Experts of a small language model: 12 layers, 34.3M parameters.
Below are experts of layer 2 (counted from 0) of a mixture-of-experts language model. Rows are named up (a neuron's input weights, with its number), down (a neuron's output weights, with its number) and show model dimensions 0-191. Each number is 128 + 32 x the weight over its row's rms, rounded and kept within 0 to 255. Numbers have three digits each.
Before each expert's rows: a language model's description of what the expert responds to; "comes before" lists some tokens at least twice as common just after its tokens as in all text. This comes from a sample of Wikipedia text that the model never trained on. Tokens count by the router's weight.

# expert 32
It responds to: Commas, pipes, currency, qu-
comes before: " ", " he", " —", " /", " —;", " −"
up1:121188099126123094073132102128148101121158186127135145143132140162123127069108153131136101103102117149107075104151080131140110158073165101180096138166129133140224110097165161135115123113074078164107147180129105154076147179179090111100086114079165180114141185124144058153210146098131112131065136107147126153141110086098085132115150107128205137119150061144140123159054126120087118147108050114146108125120120152137116215120139075152090126159132087147125169120116105126072114178098120118096103139087085166129126184121108165134098129153127130190164117142134129118130084192148098166
down1:135126129170105135101128106153122105126185062162118151088190101146146159146097109113103128074111076099137076102094127124105120157092083117128140117112170116123118127096121138141155149122104148146109144188098099116140149078177088140135073166116145084144092099136153082118121129130135129087134108115163198093112141138059136118099109109147191130116155137136158132172092178123210160187213126065064085095164164149082152113119134166134144061119133082172170135128127161097091078111186143111168160145083163114135086153096124144032157123124197114094130104144112104127156115143167054095
up2:161179129118085094136132089131162158109145139096127163083096107117096136125134075155090207184154120079147083098180079186082109109126145177120114125062099165134111132114130131124165092168165174152107097097184116169093132190114084132118112171130092139184114148082156085159129102126061141131136230109097091096121138141162089124146135190103063055076130139162135113094064133143136152155156093174150161162100115149129077170036116155136135164130142123079113138124131170134132107166121118118158147142119120142151137109103153167105099105097173093159121123102155147116093143147091098186
down2:170078128063100146097120232120131189139115102105094114131052203132137146079148145097146091196093163141190127141150103140131071098145119104142090104150124132133123171230153120101110065112086131132136140180132182156138131130104147145148111126093150153137145119110124128122144109125108103135100118132084132199122115122105103151122103085090155160136130083133198138092115122119137060157135142114140119082092146145160111153149117141122123154119189140133121159086093093107189165086104118119072102120167102141149049101144131123133053184147114085205144168102091152111109083105119106077

# expert 41
It responds to: Infobox field labels
comes before: ":", " |", "°", "us", " (", "idae"
up0:158172159107136143110166114038119128109106203113086157113143104156126101088119164124114133113172185161118150140124160133115077118164146116159122191119081096123140150147146153111121165155132126162116154118066135129144119209105150099178099129152142095157148146122048152085138099145074139118141110139158144103205116129075127122111177125178149123042105184116168122109084172146162094182088139159097140088103140164092161112111162085133108161136048171137078083133153154166091166142112046095133066121147148199096139076126109136081136176117129112110106101133116148154162139121122137081
down0:148137154121159084099113165066146140120163126147110127128154094129122078136061079137148100121153165162155134136077121109164084088107077178118090142133117136123143153100123164142142173084127141091121120106135104143134056125082143118106172137081161165117088141135127093124106087131102171111061133141176190133104115126099104133122107159162152140122175131116148126152128191105114083189158083123107107103217128178107101071154182136088180138130157155138110148180138098159062163128132167136103153114166059163096134107112071061123163188128173161104160123162134210083148153126101212134
up1:108152095144061131103164144106111101154117120115179144127142165109172094088119146113081145074070195141092134119163146101072126164075107157161101158106122148156126103123137147121131109121071149120116116182099107116152148150138185094132107095106129179136092039108127173110093142172129105109171189140144152174145123161162136156138166144113106158134110133135182133128071123164099148117132109148114193193156137229074127196116111125056142133099079125123173121115118195088111133124126171094180129101137099115079108075128127087080106124103090116061128101119098103186192154107125121175
down1:090164153146167154139092169121098085097185154099152103143171131138155115121149101151129105138111144158164135093118120055174124093111090126155188177144061098131114139111194088170164123125175157184135112139174133132118122098113105122075081193101194134128158078108137115142113139102122065135103099128161100135129153166119156068119146127127144088162114102131122172109129041154096165139111183089116141104086152173101165141163144115157136091076081139146112200118114113170132128147121159160143149102096181140084065054131162126099103189159110148077128189133173125133139162111210104104

# expert 53
It responds to: Digits in numbers
comes before: "0", "9", ".", "8", "5", "7"
up1:111116111166100128066104138141114088185162105138120120075035146158098115183154092106078145124120158095115158115138116106163105152149191105110159092132126138067049175099109146073125115120109102150152146115136120122186114107100170164137177120130117153141176098162168204068142168152123126111157135088150091114168120118127083128132165100112144085147080123133117177179154130158121091180146113099093102110128146060091095079114119132161123088167078111157110106119137087086121138047163165120123096139182173166145134077197085132077124114113173158093142147118167086082090138106130159086
down1:162132148078163121152132127101149170111155129157124107125100124113128155134065142141170154124134140151070167127158130125147067112091112157168088094148187164151126082099130169098110143107105151149073137161104153145126054149121097138095147091137122200126096136177107149043155140179133147083107163109126128154131122074130113169151068118161088129180178149140090182080176106120172182141119127145164133085100142187189076158151147095154118070109140143146133141155103153158103182149068177099135121085070109149110194117058072129130109088108131132065142102168105129099180161076126143117
up2:179132110161115114118087105109188149117133110119172084122130102078132088116151150105090069118142109121150114156083145156116173100138092127110118124114189126111116134091157086126167058078097028134117076088140082161109148081102099137151157126136134219122169139153105103050154120162106170074127161125059082102135073146125150130161172126074152135117168110123135107168110128130110140172106148137084111131134196130095115143087129160127127141139174035156138154155059105123149128063043145172141092167113135098093118160143154122131133140103150094092111119121113177172078086143107107142
down2:165147125150074105169157158153148125148149157121164173117103160098126162136095142183092107096115124118155061188088151114114113127072155122158128116123164148084146139165143130134139100116088153165154083139116097118071193145119098145132100064086179160104117133109062155091091169113146065102096156136142141146094124155213131179146120128158102095078168083133058136135086160080196081176138160158136097136087152139119157166153105083125130078175179132187117130122084173100099065131131131136145139146140106096069161190160178079092141102088136107101136143172093151105136177152135109118

# expert 43
It responds to: Leading digits and counts
comes before: "9", "0", "-", " years", "8", "7"
up1:111171098121179076146102145162139098087122068076178151141132089116141165116176113104149187142143153087157151094159128107154086110102119104099083082163143075129072117167123122132129141154193119141170129090149108135125115158127044093109110070139132083195117109175106109112129179108100076131153074078109185107152104142176135124145080146080122062107132076134194080091105106102135182096095107138125077109111123090119148131101157120092127166096120149164175143169090161103126106105060077128102082091135130166102162157129104132127116087086199158139152143099134133121150104164157134203
down1:097091141120125121153096173151128091135166117142134149176192104114190153170176139125099140115150154144105119127116082069121141095129165111162075091143210079171171115139125087058096093105118115105125117116159105099125095159134089095124139153119136229160170119199086144111185136097119124180113086151127051097150065123143169150117115107103091078075183122095102131109110099139159096126113207154161126156095139132145088155140125152142176120119071125092116143145123169097105072131137103097140105128102120115049111098157083125131104131140103116185092124134177131082104201119123163169
up2:147093148145103176125151130135172150160096124105087165159171126165101105163148119175130102150073097136109129164172105128116116138079114156136102100171145148090161117130103169119074097143143154136156136127092116124188098132111139197155147056147125077156140102109114149163107131067155060131151112171187164137164161190085104126151086121167116156175119107118116200102106110119134185140173108105143084095131175132109080126150138106097150101099143161151136142120110133197100187141150156100194150090166182165133110166100186054112173129137151181085136100132178066087135138148079193169
down2:149088115072097074133104097114162111166129159135113146159122125122115141129111140111136146109177201162159107098124148112103122178068100160143134140116169084117113160138127195088121161174112176097141096117130132149155201175160144054144124121105181154176143096148058137140106167092160140113109115125100124076149141089141108065118141143218141139161113100126159138176109150107102166135149123147160111151135139152170121139115107159063158096146186168116131168029154115141150192158088174100074180199147100161123078172126150099099141120156128132061106093170130105194111107155131132150

# expert 26
It responds to: Clause connectives and periods
comes before: "\n", " the", " The", " a", " He", " In"
up1:082146102152146166169087151157107123108080171106138146085145113116110162146134095108143138178127063102102117165156113100109076147161160101111183141190136080178101136160125126096094163163173092114111067130101137122158169163183106173104144109110140131114168180145097161159096152102147120091215137065132113184128128153143180167167171085129135119165137185038103117127120104127204130115096101122116125136169076050138146168101131171125109100122150127111115117179140151114169133148088126093109077098162167149146093111145122126109198117096157148103141086139129120115117105081058168194
down1:150164174083156107118180162132095130237169046124149100109083061132129129083097190077149090148188149092081099114144102178175084154097140080141156146139132138111169112112167121149156157091095164093148178077181159120086115119087101111136184146123102166137132144084113147156160098171113105082064146114064092141112102084161067116136099106109129154146094130078134133101123114084122116112127125152128098142171099108136093147186177092133152113156098081132140160127175141134143146132096156115103133157122098126122204150119071109115128084124099124085111182149097146152119075095150173122
up2:113205117071147114167124148129115102142115132112119161171091133090152127117112138102156145134179113075118127131094111108147175139139165148163130194130116141173116140167083065104190132126167199128165132092148143191171126131103088179147140105133116103130144146191074157135072144119139112192155142108149139147206072173144142112100149171143078105155111122122110142172120146134125073143147118124110107121114134126135138180054124136188128166111173122044105164137098105080133151070117102108200113144142126108110133180143095117134181099138168128185066135068120086152199066105128171125
down2:067149120132118115103127120089106128142107142051127121119161103141131091136103117119117145146148128122176130118104080082128126120112120134093129143175153120080069098147088118090159141158128163104154098150097155170157127083163147183135080159138106137116148117121139164087121117142074147157108159128111079091180183129098147183158112158147061088139163157052145154125117124073104129168059123072140186094073221104118168091150142157149103124087170221088054147085108102094149156159094169113127104131162134127100173101128124164097141100081179159126170127154137179128171178104084125087

# expert 10
It responds to: Digits in scores, dates
comes before: " |", "0", "9", "3", "1", "5"
up1:117102106115149170111168114170090127135170182134104123048127144095179133107194082086183142158110099104177083143145121133144111183121145104157140144149123100101079204163186128120098159189180175082127135091162205130144107122156191129082146119111103203153133121105165160124113166094118125079140139090127118145151094112182092094110165058107119142162172095093160113127162162120087161092115144141099084125131139148127127141089094152104098167142093123116148144165155081113149203159106098099111153104123134130111109143159105180159133131147069144172115060133164055114136122078171158117
down1:144132160093148147129100098082137118160111124147153151115142170168128157115102154142110160147073154138135101159143162159120146113166142145135082115176125189184137067095134180149174143161079076090124093144118165148141114119175192209159080149092147178090136144127146150102141088123158135104158134114107168159059139138128140211192128130135142163134104117141107128106122127168163097192185136114144130109176166061145117118103136090069137144173169114133061164145075097159179138094129127100138127109182066064145197151131175139186103152131083124128099142085138178092152142096120170166
up2:112107137133146074151155104110140096128141190098130110097067197176123128157111081146116119117145162108172088114152088141139208177091130167091124141092124157067116152123127195134072098137149132198161120143165121123119136133136094129109152085110155114139137124045127179143137115120200156184097178086175097138127112086132033147092087123120199112092125135130145057153088136156069154098148094102107174134130099050064119121167102177123162127126122172099135125105147118112118140137176164100123110113074130192105122151134106134082123104126139106111147182162124143168170088098157114108
down2:104138189075154111146016182128165149150066160134108163087128130143169114164119143117154159121092080175167127066143180121101186151141142081124172168107158154103071097121147117124131121077100167077156099181152113140098157170167167160114168133153153172103138158139113094142128097135165140134123042095165061053140054151121127155124154135136174138131150130110199140172129133161172139138134132139105087161100175150160120093140155172133099131159102171120145145141129093119165127084108132067154121132082129177108070188107119145129146132100061106142116127148120159149163136100161106158